config.yaml
n_experts: 96
init_std_router: 0.00849
vocab_size: 2210
tie_embeddings: false
weight_decay: 0.31
doc_mask: true
Below are experts of layer 8 (counted from 0) of a mixture-of-experts language model. Rows are named router (the router's row for the expert), down (a neuron's output weights, with its number) and show model dimensions 0-191. Each number is 200 + 30 x the weight over its row's rms, rounded and kept within 0 to 999.
Before each expert's rows: "comes before" lists some tokens at least twice as common just after its tokens as in all text. This comes from a sample of Wikipedia text that the model never trained on. Tokens count by the router's weight.

# expert 84
comes before: ":", "0", "9", "2", "-", " by"
router,217,161,167,156,169,188,245,167,165,158,247,137,231,222,210,186,152,247,234,181,214,231,222,246,150,222,216,244,164,185,215,241,192,215,159,166,178,227,221,164,179,243,195,240,189,191,208,250,212,216,211,202,173,204,177,188,202,241,189,227,214,225,169,168,184,195,241,220,200,225,166,215,159,174,183,202,178,213,121,248,197,168,207,202,168,198,178,257,207,214,221,153,217,202,205,200,190,266,192,238,177,249,216,193,143,133,173,173,159,192,180,196,182,223,225,176,223,249,196,184,185,191,238,148,192,168,206,195,178,250,220,192,197,222,206,206,233,182,248,168,242,205,193,212,188,188,172,164,238,241,159,211,178,207,148,229,182,147,181,163,197,150,190,217,192,186,225,226,236,176,245,186,248,199,208,194,188,191,228,200,205,268,261,212,219,192,279,239,191,188,161,191
down0,259,162,212,266,213,201,266,175,204,173,127,212,199,178,247,227,197,183,233,233,208,175,188,201,178,143,231,182,197,226,193,196,219,160,237,241,220,198,216,164,183,205,206,222,196,217,189,211,187,197,231,185,202,183,192,190,176,171,213,261,209,198,198,188,201,215,239,199,147,167,245,241,259,196,175,168,159,225,191,189,256,255,156,186,185,180,214,174,207,230,172,189,201,211,212,142,150,144,225,203,212,219,198,276,212,234,214,207,226,167,154,137,163,236,223,191,228,215,177,202,219,183,196,234,220,190,193,225,194,195,196,199,181,214,206,211,142,149,186,188,233,169,172,201,203,157,204,214,195,207,229,133,223,189,229,205,234,251,201,141,173,165,226,260,230,193,195,253,194,197,193,177,200,184,231,223,198,173,193,190,176,185,211,171,293,203,199,204,132,149,227,136
down1,182,208,143,230,203,232,179,180,148,207,187,210,200,224,250,199,170,189,198,187,180,215,231,237,192,178,149,168,217,183,188,178,156,205,209,182,199,204,174,211,184,177,169,250,245,194,206,183,196,239,185,197,219,176,126,145,183,154,251,169,224,204,220,220,190,222,225,171,168,187,205,171,210,183,178,247,205,189,266,224,223,186,204,226,197,206,225,132,194,210,129,220,203,214,217,293,158,243,215,215,142,179,159,200,192,167,204,236,174,257,229,189,221,210,208,227,128,176,181,212,248,231,172,236,219,219,267,208,178,234,208,125,163,232,244,193,181,181,204,180,187,190,211,148,194,200,264,200,182,265,253,221,202,204,233,209,197,197,198,207,232,217,174,172,202,183,215,173,150,196,250,171,250,209,202,186,206,220,220,178,229,273,189,208,178,214,166,173,226,224,194,205
down2,185,266,188,210,217,214,185,196,203,212,177,197,198,189,159,223,185,212,173,180,201,184,138,136,244,199,220,204,218,186,181,189,168,149,224,198,179,210,186,171,217,198,176,190,251,210,123,206,209,285,186,182,210,203,227,210,157,179,245,163,187,189,215,187,252,180,214,233,201,173,231,284,214,199,234,193,177,165,202,205,259,175,218,185,183,186,196,160,210,245,275,197,159,218,161,147,169,251,211,242,161,235,186,184,197,208,194,197,220,158,238,189,251,181,243,173,141,174,200,196,217,147,223,212,232,191,190,216,160,211,225,228,271,162,253,220,224,190,232,202,170,198,253,191,228,230,206,152,182,148,167,213,197,214,184,252,181,166,224,189,153,228,191,166,174,265,166,173,203,232,173,219,200,215,248,194,236,179,209,222,183,161,207,202,222,173,212,171,171,213,229,196
down3,210,252,211,192,209,275,213,194,165,216,162,192,193,143,159,230,218,156,186,189,198,158,216,206,192,154,168,232,214,248,198,183,211,223,166,194,229,205,147,208,209,155,189,197,212,191,174,188,176,216,169,187,150,172,164,250,218,146,166,162,239,204,184,208,199,195,221,188,195,197,181,205,144,172,157,173,171,207,177,247,263,152,205,272,224,293,151,165,191,154,220,202,186,179,227,232,193,201,176,212,222,181,215,177,189,182,184,209,209,212,226,181,199,190,177,183,205,188,196,154,222,200,166,202,214,200,207,227,223,231,186,187,221,207,221,245,202,217,231,226,232,184,204,209,149,214,186,222,176,224,185,276,202,210,196,228,192,172,240,197,188,189,182,173,247,247,237,209,211,182,216,194,241,211,179,152,275,223,159,225,157,185,176,293,243,225,167,237,241,248,248,163
down4,235,194,231,230,211,214,198,234,200,198,167,223,187,197,194,185,206,212,211,263,169,191,222,212,200,201,214,215,174,193,236,201,206,220,196,180,235,211,223,195,229,224,159,171,236,217,207,184,208,185,185,192,222,191,193,175,167,216,189,183,181,256,240,256,218,173,170,123,185,246,202,171,236,258,221,172,261,221,220,222,224,232,186,215,162,199,230,173,175,159,171,205,138,207,171,177,138,256,166,202,206,190,212,239,185,241,191,187,145,181,192,187,186,225,154,193,180,218,265,227,184,250,206,188,244,178,188,178,215,197,248,250,212,228,174,139,194,154,181,201,221,236,227,237,201,154,221,147,192,203,203,115,177,173,242,171,203,272,166,222,136,200,233,194,185,193,222,173,233,186,167,148,233,210,205,171,196,185,176,205,211,215,180,157,230,152,157,127,172,197,255,206
down5,177,220,190,205,153,217,272,193,193,212,246,226,222,157,192,223,206,245,241,209,217,182,208,220,192,227,212,184,189,205,212,239,249,189,168,194,185,234,161,220,177,204,170,204,187,225,194,195,179,206,166,162,166,158,201,249,249,199,146,221,225,185,153,217,195,197,202,227,205,243,179,164,221,175,206,218,198,198,282,231,236,180,157,168,208,201,192,201,262,182,211,180,238,204,202,206,174,232,175,191,198,216,186,210,209,180,225,241,173,163,235,144,164,190,252,209,212,212,173,216,138,224,173,287,161,142,183,182,234,217,227,231,201,176,198,219,162,143,195,179,252,152,254,143,170,243,246,135,154,201,217,184,177,211,203,218,166,214,170,206,210,258,274,181,158,204,199,226,216,193,217,167,176,200,150,206,188,210,202,185,209,147,148,231,213,223,201,156,214,180,226,209
down6,232,194,234,194,167,137,227,240,143,227,212,242,195,178,189,241,216,193,214,157,201,188,169,164,138,194,247,206,230,262,226,210,229,177,204,180,217,236,221,194,181,141,187,143,273,211,167,181,264,194,214,185,200,191,156,154,165,203,216,230,202,209,193,162,203,209,167,217,167,232,231,191,213,175,198,185,205,150,220,173,148,223,198,196,221,183,215,190,167,145,204,226,210,204,232,254,190,210,237,211,222,197,232,218,178,232,162,248,230,161,264,197,251,167,155,203,164,227,173,170,268,184,195,200,209,231,200,206,255,248,164,173,188,245,224,200,226,179,214,160,215,214,229,219,180,183,208,244,187,182,208,229,164,218,174,153,188,199,170,237,185,198,206,124,191,214,180,231,206,156,194,203,221,204,144,217,205,225,176,207,151,213,160,238,188,138,183,233,240,200,212,165
down7,228,272,224,239,190,231,169,179,200,218,161,223,202,199,169,218,193,186,185,227,208,177,192,163,216,187,252,213,186,253,188,220,183,184,144,201,176,218,174,160,213,189,174,144,222,175,203,168,141,184,174,195,183,210,259,251,206,159,210,199,162,164,208,239,214,257,202,180,169,193,182,207,227,208,214,182,182,197,201,215,224,252,186,216,212,205,222,224,238,193,250,167,135,214,241,234,208,254,144,207,199,178,228,237,185,210,180,268,201,193,193,217,148,253,180,260,190,241,185,230,198,200,202,157,183,145,152,183,247,188,208,185,224,205,168,186,172,193,182,182,279,160,171,156,247,178,198,154,205,226,218,194,183,209,244,227,217,184,191,198,161,250,174,154,223,229,250,224,173,195,174,238,210,202,151,241,231,203,149,242,187,162,209,198,199,246,147,166,165,210,204,226
down8,191,187,202,229,173,214,183,226,181,225,232,173,213,225,205,201,172,215,170,201,140,211,195,242,127,179,213,212,166,264,187,179,163,205,188,234,208,213,201,164,222,181,205,177,185,192,216,167,226,226,221,236,227,162,183,181,228,194,225,275,121,227,183,238,235,224,251,177,194,222,242,154,172,190,182,223,223,197,252,173,240,239,200,168,249,144,215,235,184,186,214,228,195,199,210,184,203,143,161,213,178,182,172,224,201,191,227,160,221,194,168,184,181,215,272,193,233,175,206,180,207,179,200,190,143,147,241,249,193,179,253,173,128,193,180,183,240,203,181,224,222,199,202,230,176,215,163,202,213,214,212,249,190,242,235,222,179,161,211,162,128,200,242,204,207,240,181,187,250,148,196,232,160,159,217,215,200,195,189,164,125,176,219,210,219,205,251,215,184,225,201,250
down9,176,205,235,181,213,232,166,231,201,219,258,227,211,179,168,224,208,201,119,283,185,176,180,179,259,197,203,220,185,165,192,229,173,212,156,233,212,199,210,215,234,221,157,173,212,189,217,178,167,189,203,210,206,225,257,181,187,202,169,129,211,205,212,215,241,186,131,232,156,148,148,176,229,257,181,164,180,230,240,207,251,203,208,222,193,193,183,137,254,183,153,154,185,186,197,214,136,213,191,188,191,221,197,208,186,234,185,234,196,197,203,215,161,192,225,203,173,244,255,210,194,226,252,210,208,228,171,174,200,145,163,207,248,233,217,158,206,209,167,199,189,241,257,167,208,209,150,206,259,219,205,219,200,197,196,203,192,212,206,237,133,175,209,133,198,183,197,194,180,220,203,180,268,209,194,175,203,211,247,232,162,200,202,206,252,138,188,206,199,206,175,169
down10,222,161,213,267,167,206,235,226,182,204,195,157,210,236,241,194,195,198,131,230,248,170,221,165,150,153,179,204,199,204,220,223,155,198,223,205,162,200,229,241,223,136,206,179,222,195,195,194,180,276,181,218,173,171,181,239,211,160,241,198,164,203,202,234,210,237,225,228,221,243,238,137,199,199,225,215,199,156,176,195,181,227,239,211,186,214,187,188,242,216,198,190,189,199,156,192,230,225,216,159,240,186,205,216,230,163,191,197,184,209,187,157,275,211,201,164,143,204,236,266,156,155,211,184,225,230,201,206,206,240,210,128,155,164,190,170,211,223,162,226,237,207,196,155,176,186,194,238,140,214,230,231,195,158,174,160,159,235,206,230,230,236,206,201,260,197,217,177,197,191,184,205,230,161,209,216,205,168,191,181,190,189,217,148,199,183,145,181,186,212,281,224
down11,185,169,203,183,222,183,188,126,223,204,182,193,185,190,150,189,172,268,176,201,225,173,242,176,212,205,235,189,199,181,215,190,196,200,211,198,178,211,199,248,205,234,225,212,173,151,242,159,185,216,212,204,223,196,206,178,175,226,196,218,223,232,162,212,198,209,233,203,190,163,219,236,192,195,197,192,222,217,217,223,183,187,229,204,218,124,190,160,187,245,238,259,215,224,189,193,185,174,182,175,218,212,199,233,179,145,223,185,172,206,238,169,195,245,158,171,206,183,195,175,196,191,167,172,253,201,271,203,173,203,265,197,217,186,193,274,264,195,241,256,192,190,208,215,185,180,251,138,181,252,229,195,204,226,253,185,186,235,151,227,190,150,234,208,237,137,163,119,220,176,153,243,150,187,181,158,219,132,178,273,200,180,237,204,226,192,185,211,226,178,187,194
down12,170,204,229,211,188,242,192,228,211,210,225,210,247,198,167,210,182,160,221,185,199,183,188,244,153,195,186,211,184,233,275,198,138,183,153,216,188,237,207,184,255,228,211,163,178,231,187,175,234,207,172,241,200,205,226,194,170,158,189,171,218,211,205,191,258,207,188,259,215,211,201,215,218,191,213,162,244,207,190,177,186,243,164,194,213,190,212,220,185,201,195,222,172,190,176,196,246,227,146,189,159,220,208,203,233,208,257,251,230,173,238,195,200,101,189,191,230,236,241,162,237,225,206,167,238,182,171,240,158,181,232,253,194,189,180,212,221,203,197,195,157,214,218,230,148,230,178,228,178,147,171,223,267,257,117,247,205,214,219,153,180,177,230,211,216,181,198,203,211,139,187,136,177,199,211,155,163,188,192,162,161,139,239,216,192,169,217,180,208,219,185,190
down13,204,242,187,198,184,228,199,176,179,168,171,167,203,202,158,164,156,242,208,149,129,208,196,192,178,207,220,238,197,216,224,237,239,185,190,210,146,150,213,252,207,218,198,191,170,202,211,167,211,215,234,214,227,166,228,193,178,234,177,273,213,218,220,247,205,216,173,164,203,179,178,208,219,184,180,229,178,235,197,233,239,167,238,237,161,183,183,209,200,182,204,214,248,153,246,228,205,149,198,205,187,200,199,174,226,153,186,108,209,224,281,230,229,187,200,222,179,205,180,162,158,247,201,198,188,201,220,237,221,188,229,162,183,201,179,225,272,206,153,236,193,199,261,166,171,205,115,205,256,237,171,200,162,182,191,223,241,227,183,189,275,190,199,158,178,181,181,186,236,188,144,190,181,182,160,224,190,215,218,233,200,232,178,204,209,162,165,248,204,193,179,211
down14,247,174,200,189,204,173,269,184,179,195,157,205,193,203,185,263,207,232,199,200,218,250,172,212,187,203,252,188,248,171,203,216,210,166,209,210,224,247,202,212,170,218,160,200,206,205,286,166,234,208,215,217,202,192,169,173,163,176,248,153,202,153,200,144,152,272,194,171,164,191,230,207,222,168,191,246,197,193,165,256,172,203,232,202,219,191,209,197,201,207,177,230,170,197,201,188,201,197,190,236,225,198,159,175,233,201,196,185,151,159,259,247,194,175,195,157,145,219,193,163,184,177,184,265,186,145,158,222,211,227,187,190,207,266,198,202,208,114,181,217,208,163,221,154,208,198,188,228,163,209,193,250,184,240,202,187,265,231,185,207,213,233,222,162,182,169,167,179,182,188,177,193,200,242,150,250,193,215,171,180,205,200,183,241,211,233,188,256,203,135,174,171
down15,203,156,195,249,194,190,228,170,149,152,220,224,236,182,202,229,172,185,205,227,128,151,191,197,239,222,207,193,162,253,201,219,229,232,205,236,172,217,163,178,233,209,227,201,208,174,208,170,242,175,188,167,186,149,227,159,159,227,169,227,197,205,200,210,206,140,209,199,154,202,225,237,202,203,137,210,122,209,212,194,244,165,264,188,246,264,238,185,226,187,230,197,176,170,188,246,194,193,214,210,235,216,219,218,218,203,255,208,240,183,191,190,171,210,220,225,171,157,137,181,199,242,187,219,254,231,205,169,257,211,265,138,191,210,178,160,194,177,211,175,177,152,251,187,157,285,179,171,172,220,199,203,204,181,199,181,241,171,226,157,183,161,183,179,217,210,219,188,204,144,201,214,210,196,196,251,191,199,212,180,189,148,200,185,201,162,208,215,193,210,255,196
down16,180,226,135,205,205,220,194,254,178,208,188,216,178,200,198,174,178,166,231,179,176,192,194,212,210,181,200,207,148,202,186,232,184,222,184,247,144,214,227,239,179,195,160,139,161,186,156,178,177,166,216,204,192,195,194,176,243,148,209,230,229,256,183,210,245,207,213,198,161,162,205,227,234,246,195,173,170,273,204,172,249,224,223,189,209,175,224,172,188,215,222,230,224,243,240,150,163,202,158,240,173,196,209,232,232,162,247,163,179,144,179,244,158,224,126,215,206,209,194,177,243,180,211,152,232,214,234,267,161,181,212,203,198,230,170,245,216,190,174,169,200,160,255,232,162,202,163,224,252,191,185,243,202,218,214,201,213,217,167,233,215,218,223,221,230,142,188,170,197,165,219,227,170,164,173,200,127,133,180,208,197,200,233,209,209,219,188,221,248,202,230,212
down17,209,109,200,192,179,233,239,211,160,164,193,207,191,201,173,211,169,226,207,233,206,182,208,260,173,159,192,201,199,185,230,234,166,242,206,218,175,220,214,260,216,195,163,238,189,211,169,247,144,218,226,227,165,206,281,225,198,226,160,257,179,191,252,165,151,236,205,241,201,249,196,212,229,143,231,213,152,180,205,229,245,178,203,189,212,155,150,195,213,210,193,169,154,181,172,182,165,198,189,202,180,250,199,258,211,201,224,182,219,216,164,197,213,167,206,212,204,252,204,185,227,146,200,253,188,152,214,205,170,158,190,219,174,184,216,250,167,178,229,245,213,162,162,151,185,176,197,215,225,229,237,205,173,150,257,211,210,248,211,180,169,185,240,227,204,191,197,144,211,192,187,169,220,188,192,195,248,172,156,205,221,208,211,218,218,265,182,217,166,205,198,141
down18,191,199,178,177,179,252,212,188,101,212,194,190,209,155,204,210,195,171,231,224,206,189,174,168,198,254,192,178,179,179,193,280,191,191,184,207,194,225,212,229,220,193,143,213,213,172,236,220,185,198,228,199,202,204,260,188,210,244,135,160,240,198,192,193,215,193,216,235,192,254,174,191,189,230,202,189,170,165,235,247,294,233,175,213,213,227,159,224,192,189,176,207,155,203,189,190,159,190,219,217,223,241,222,194,204,205,191,247,217,196,186,200,175,237,225,160,259,237,155,186,148,220,158,219,175,170,179,155,188,185,175,280,237,230,183,240,148,139,219,143,181,160,209,181,171,221,226,244,211,224,256,193,220,183,217,191,224,226,211,240,160,208,196,139,191,146,161,200,198,157,230,188,254,210,188,187,225,217,201,193,164,203,164,216,178,204,191,193,228,254,194,195
down19,219,200,197,203,200,183,183,160,167,215,125,240,215,229,199,203,188,188,191,169,243,243,153,163,213,180,204,186,235,185,215,196,241,158,192,208,202,177,266,241,260,233,249,195,185,207,168,202,174,186,252,205,184,175,190,229,173,194,206,145,205,237,216,153,140,176,218,178,194,220,204,162,181,186,232,164,200,177,234,210,223,179,226,182,186,226,188,243,180,263,239,213,160,218,159,206,141,199,138,231,223,214,213,214,180,177,236,183,137,205,212,216,186,216,129,183,187,172,188,245,211,186,163,221,139,217,193,244,212,215,199,193,204,158,164,231,240,166,199,259,225,257,166,217,184,230,215,248,181,199,254,157,230,183,234,197,167,203,182,181,173,186,202,205,219,210,146,142,266,216,177,165,182,240,221,138,207,191,227,198,209,184,279,211,224,196,197,186,204,217,209,204
down20,150,160,166,207,223,222,213,227,217,202,133,231,242,232,180,171,211,222,239,184,229,259,169,208,164,159,177,205,216,204,232,204,236,200,232,201,187,234,127,196,186,198,217,170,213,227,178,156,195,174,202,224,202,134,177,161,208,175,258,164,199,203,219,164,167,146,182,184,195,209,201,202,181,210,214,151,173,181,251,201,208,217,191,226,229,215,248,180,209,204,173,193,170,167,244,191,202,283,224,238,211,224,207,234,213,190,219,178,223,224,192,203,215,225,188,161,239,246,200,158,194,163,239,267,213,271,163,209,217,221,210,166,194,189,200,175,208,192,185,160,212,212,217,155,172,183,213,213,192,163,200,197,186,223,195,150,191,220,182,223,188,180,193,261,257,198,232,191,250,187,226,197,225,132,222,206,190,239,178,230,227,139,178,160,198,132,132,196,184,237,256,146
down21,168,228,194,170,217,215,191,174,183,215,173,233,233,237,178,222,156,244,189,232,201,219,218,170,207,151,257,143,265,162,214,201,215,209,112,284,175,187,157,181,219,236,165,181,209,207,246,204,185,211,206,205,173,188,246,203,211,207,218,162,216,201,197,191,178,248,213,220,177,223,217,172,240,154,155,184,218,190,221,238,183,231,157,192,221,167,228,172,256,206,216,185,189,213,239,217,217,215,213,264,177,190,246,193,149,176,206,199,169,165,231,204,201,213,219,180,236,230,152,209,153,227,238,256,174,189,192,233,214,201,220,113,209,166,192,220,176,218,216,203,236,183,173,198,193,227,221,210,173,176,222,211,141,206,264,174,159,198,157,231,167,241,164,151,171,228,195,260,209,211,218,208,179,148,216,203,187,215,208,216,209,151,189,217,165,221,196,189,187,144,265,192
down22,196,206,174,184,171,181,224,232,178,213,164,195,175,201,208,171,207,182,211,253,269,246,223,218,215,191,217,177,219,220,164,193,182,226,212,168,219,186,199,221,176,216,176,275,220,182,218,207,164,215,203,173,219,204,222,213,207,94,257,176,195,208,206,221,181,240,207,201,175,159,210,162,216,199,235,189,213,196,196,197,167,214,146,181,193,179,169,183,187,257,222,228,175,224,171,210,202,190,212,199,228,208,175,204,231,116,200,221,149,184,270,185,218,219,163,123,194,238,200,192,203,185,187,232,200,137,256,201,194,197,240,195,215,221,173,174,214,231,251,200,208,150,176,232,216,211,278,219,179,217,186,200,225,161,248,231,160,229,201,135,171,127,248,231,213,205,165,178,199,176,185,235,170,200,186,240,194,183,183,245,204,192,172,235,208,270,189,167,197,133,201,171
down23,217,189,195,190,147,206,215,183,204,198,178,215,242,209,231,162,189,177,236,247,264,274,212,200,192,195,232,204,126,226,176,217,239,166,151,171,174,236,143,208,222,197,138,184,204,214,185,201,153,180,235,200,135,183,252,246,231,191,256,212,256,201,233,152,139,194,257,189,158,200,154,240,214,206,223,218,197,188,253,260,254,209,154,217,224,226,197,164,198,173,168,197,202,229,248,187,129,229,146,218,190,228,201,214,152,179,227,218,190,182,185,205,164,258,185,175,247,232,164,239,158,210,148,262,190,207,132,186,194,201,211,182,187,183,189,240,205,146,166,186,223,173,191,172,232,182,232,219,218,206,164,172,203,159,235,207,203,215,211,177,170,188,229,226,211,208,198,190,206,182,200,203,200,206,186,238,196,182,193,168,169,208,183,211,231,218,179,185,169,204,191,217
down24,174,192,162,183,173,231,209,188,134,172,169,197,214,204,234,208,174,232,213,202,197,186,188,206,191,206,195,166,205,189,179,251,191,237,292,249,184,196,122,239,219,189,177,188,213,143,236,189,195,224,182,196,233,230,207,189,209,210,205,198,270,237,216,190,253,181,179,186,183,210,186,326,231,191,210,206,161,189,183,173,178,193,246,215,238,185,220,230,233,253,222,226,234,220,228,197,204,195,204,251,189,198,191,212,226,213,172,174,195,190,195,210,198,214,187,184,222,274,181,143,208,205,227,208,169,221,194,170,209,138,198,230,169,219,104,178,169,194,217,166,208,150,191,200,182,185,140,186,163,232,224,223,204,194,179,219,187,178,222,218,234,157,148,139,187,124,180,203,213,177,207,179,192,212,192,222,148,244,207,193,220,221,198,202,151,233,197,211,215,204,146,205
down25,182,188,251,166,202,204,178,139,189,164,213,170,201,183,174,142,217,200,200,274,213,241,176,200,201,202,187,165,241,175,200,177,181,204,171,208,170,210,203,111,238,224,138,162,181,237,179,175,205,217,196,199,153,209,226,211,209,160,258,221,232,186,183,148,193,205,232,187,160,216,231,202,252,220,145,227,179,168,280,209,228,178,216,157,213,199,227,202,215,200,181,211,184,189,194,192,266,241,224,209,181,244,168,177,224,244,219,204,219,157,179,234,227,214,184,204,216,204,187,166,262,189,196,205,234,219,189,205,182,222,196,174,230,226,171,227,207,161,200,196,196,204,175,194,198,192,229,231,212,226,185,141,212,171,231,192,186,226,178,225,203,159,284,240,229,196,225,190,184,148,176,227,180,170,231,244,146,227,172,264,205,187,165,174,143,253,169,148,165,224,227,170
down26,161,224,209,236,181,169,208,200,158,158,239,174,196,232,183,212,167,210,192,189,209,192,237,231,205,227,232,204,165,227,192,216,223,221,181,217,212,192,185,209,179,221,175,235,216,223,218,206,205,199,265,181,172,206,217,239,197,181,234,188,187,239,189,167,201,214,232,153,176,233,254,207,234,196,193,180,214,211,222,205,238,189,201,211,212,137,153,165,164,212,196,188,239,230,178,199,150,177,199,201,188,211,202,209,239,147,151,184,170,203,191,234,176,278,220,157,190,257,188,194,160,264,145,205,182,230,210,194,187,190,273,152,239,187,202,198,229,154,156,221,231,138,174,211,199,182,218,183,234,231,172,140,167,211,294,224,229,207,165,156,230,157,225,211,221,219,224,201,197,203,166,227,230,206,157,221,187,133,206,173,163,217,177,199,173,309,174,192,178,181,190,163
down27,182,210,235,187,211,151,243,207,207,251,192,234,235,226,175,187,170,184,171,232,187,223,206,195,211,234,215,136,218,198,167,134,240,122,164,232,194,188,206,227,223,214,258,183,215,235,150,185,190,200,138,205,250,240,181,213,222,190,193,168,187,166,193,187,230,236,244,212,223,258,207,165,237,185,213,156,201,167,281,213,183,229,166,181,209,245,209,174,212,199,261,219,212,257,225,175,215,199,185,209,203,154,210,204,201,177,209,181,183,190,215,191,191,200,212,206,205,160,217,189,195,183,193,229,243,211,216,209,281,228,219,177,222,184,167,243,234,141,161,181,229,193,217,215,191,252,206,209,140,141,178,209,205,173,233,159,182,214,116,175,238,221,208,132,169,177,209,200,222,153,176,202,213,176,189,219,165,189,184,198,188,178,161,247,185,264,207,202,190,161,233,208
down28,194,205,207,200,149,199,167,158,250,234,184,165,197,225,171,259,216,164,165,185,236,209,205,239,226,202,187,179,214,147,194,252,217,244,154,201,155,264,183,250,206,212,225,254,170,231,238,131,183,202,225,208,210,170,216,114,177,202,233,198,176,224,288,205,168,153,174,206,185,180,186,196,204,208,205,234,240,217,168,211,200,164,145,164,205,178,196,176,184,205,196,207,202,219,201,208,160,221,231,215,172,186,198,230,165,204,197,200,223,163,171,185,220,221,164,172,213,160,164,208,193,240,219,189,204,209,118,218,194,221,219,218,148,204,213,223,212,273,214,138,178,221,135,216,242,171,246,217,219,199,160,191,227,221,184,177,227,186,233,251,226,239,188,206,225,172,195,213,210,178,142,234,213,176,173,212,179,226,169,188,225,234,213,176,221,175,213,152,244,211,187,143
down29,216,212,272,211,198,158,153,242,234,188,203,205,195,206,272,191,162,185,185,165,163,229,210,179,166,189,195,162,174,201,189,136,251,147,227,230,177,200,174,177,210,239,251,172,208,187,249,182,184,224,223,183,195,230,167,202,168,218,208,214,186,252,179,194,199,257,231,199,175,188,245,161,208,153,213,229,243,228,209,198,267,173,214,197,197,197,225,213,158,170,182,193,226,188,201,191,234,136,209,197,177,173,191,201,180,239,230,247,221,148,243,241,178,288,256,185,179,171,226,208,203,224,122,189,166,195,220,225,182,161,202,198,197,185,222,205,180,216,154,275,248,129,196,162,206,223,214,211,254,181,189,240,212,226,224,179,213,235,188,188,162,169,227,170,204,213,155,203,236,165,242,176,163,223,234,182,203,166,190,204,187,204,189,235,235,205,197,156,196,198,184,193
down30,219,223,208,242,176,199,197,164,196,245,170,174,193,186,215,152,216,220,172,176,215,191,178,171,263,187,182,194,221,204,188,175,202,169,228,284,191,220,152,214,162,191,226,227,216,205,223,159,182,208,145,228,150,199,201,219,174,187,165,195,218,221,155,204,206,214,154,238,197,196,317,156,223,217,186,215,204,137,187,191,186,230,155,206,172,233,221,169,220,231,217,217,141,180,185,200,230,234,239,219,236,207,156,221,189,249,212,247,225,193,255,161,210,181,200,199,195,149,210,237,211,189,205,232,239,231,203,227,209,185,200,140,176,195,153,184,172,164,153,176,233,181,201,195,181,249,204,224,174,241,207,225,182,189,207,150,243,216,223,235,197,181,257,209,247,142,223,195,180,186,138,223,177,202,224,195,201,215,158,256,176,146,259,189,200,217,228,159,178,193,225,195
down31,239,225,159,207,199,176,162,195,196,182,209,175,209,189,188,257,169,194,199,248,239,224,192,238,212,174,196,221,194,175,160,248,166,224,200,146,235,211,214,215,199,180,212,249,163,220,178,196,246,202,230,242,204,174,243,172,198,187,205,222,237,247,219,216,209,193,121,237,151,187,131,216,214,243,210,191,243,240,227,224,264,181,234,234,258,184,154,108,210,202,165,193,240,274,195,209,160,180,157,189,168,228,181,199,203,211,155,163,200,173,176,193,183,188,205,169,150,206,204,196,183,226,179,193,217,185,244,176,178,205,223,238,243,210,173,201,259,182,155,205,186,205,186,190,223,216,208,183,226,221,163,197,181,161,215,206,221,226,203,194,178,176,188,187,232,185,171,188,255,143,239,187,238,218,232,176,208,186,181,115,195,206,214,172,260,196,174,185,162,179,131,209
down32,229,201,250,194,163,203,154,144,164,164,188,212,164,122,195,191,196,186,230,194,173,168,188,160,181,226,162,225,247,192,246,259,185,203,177,220,212,210,186,188,179,174,174,199,178,192,230,218,207,191,209,235,219,206,248,182,248,201,222,220,226,198,254,217,156,171,230,211,183,158,213,238,190,205,213,221,181,187,209,228,243,174,224,213,209,229,160,215,232,176,196,210,193,225,187,230,183,255,189,280,165,162,204,151,199,184,184,162,240,184,220,208,208,206,238,153,201,189,189,168,200,154,257,167,193,217,232,231,179,168,210,228,218,149,152,224,146,247,165,206,120,238,254,190,162,181,140,232,263,215,216,198,222,181,216,246,238,155,215,224,185,197,139,190,256,169,197,225,178,188,202,170,220,187,222,198,174,263,218,235,214,224,190,165,165,156,192,196,211,194,193,230
down33,183,254,156,181,150,207,214,205,160,206,174,205,213,230,232,193,197,224,223,170,215,241,154,221,182,184,224,229,202,209,188,204,224,165,216,196,216,213,260,236,236,200,260,159,151,264,144,171,152,204,210,208,175,158,179,208,224,192,226,171,166,209,214,159,214,233,223,185,158,240,191,143,209,206,186,219,220,183,195,211,188,218,227,151,232,244,201,194,189,249,219,207,231,197,188,166,172,176,167,211,155,197,231,182,182,178,216,188,201,191,166,179,208,203,159,173,189,197,193,158,234,140,163,211,215,233,280,213,195,197,214,222,185,255,159,191,258,198,173,159,194,166,228,255,170,270,211,275,202,202,218,168,234,225,215,189,217,149,188,165,232,183,239,235,234,211,153,116,157,163,179,181,192,237,235,213,186,232,195,228,203,195,232,187,214,193,132,181,199,213,197,225
down34,128,190,200,183,197,171,202,169,239,206,190,196,231,182,270,186,190,165,195,203,246,210,197,135,172,238,180,185,236,236,167,212,154,211,193,189,199,241,203,162,178,220,206,186,214,237,207,192,211,228,187,220,257,199,226,179,172,200,190,193,224,158,262,229,199,164,239,164,210,192,214,180,201,179,268,223,144,236,220,217,173,209,165,182,177,207,158,226,178,246,190,205,208,227,173,180,195,204,149,239,166,195,167,154,162,164,228,182,234,245,257,214,211,238,228,163,146,217,198,209,148,225,237,198,195,149,155,222,152,205,195,191,183,209,211,266,166,197,159,175,190,195,197,144,275,189,220,230,192,204,221,203,174,215,176,202,177,150,230,200,191,269,222,196,218,209,267,230,230,245,299,185,219,154,214,184,191,216,214,202,190,225,208,192,163,202,206,195,172,216,197,169
down35,202,199,196,201,213,244,236,246,164,196,180,236,222,196,204,195,154,197,233,257,254,203,164,191,132,173,243,225,206,216,222,225,204,224,192,183,209,209,175,156,197,128,144,179,241,215,185,185,200,213,204,150,206,161,177,212,228,191,184,164,268,190,212,191,171,186,155,245,184,194,235,256,226,124,181,170,200,172,292,177,222,202,177,241,208,236,195,188,165,183,224,218,150,182,229,227,222,254,190,205,211,152,205,232,217,244,211,213,177,223,242,165,200,221,194,249,237,256,176,174,184,206,208,230,244,177,164,218,235,172,189,177,197,210,205,170,156,142,243,164,281,176,172,212,207,161,233,185,180,185,196,158,217,197,186,248,143,215,157,208,135,180,222,196,200,224,240,190,190,190,197,188,201,192,198,210,152,187,177,225,206,196,190,231,174,192,200,189,230,165,237,201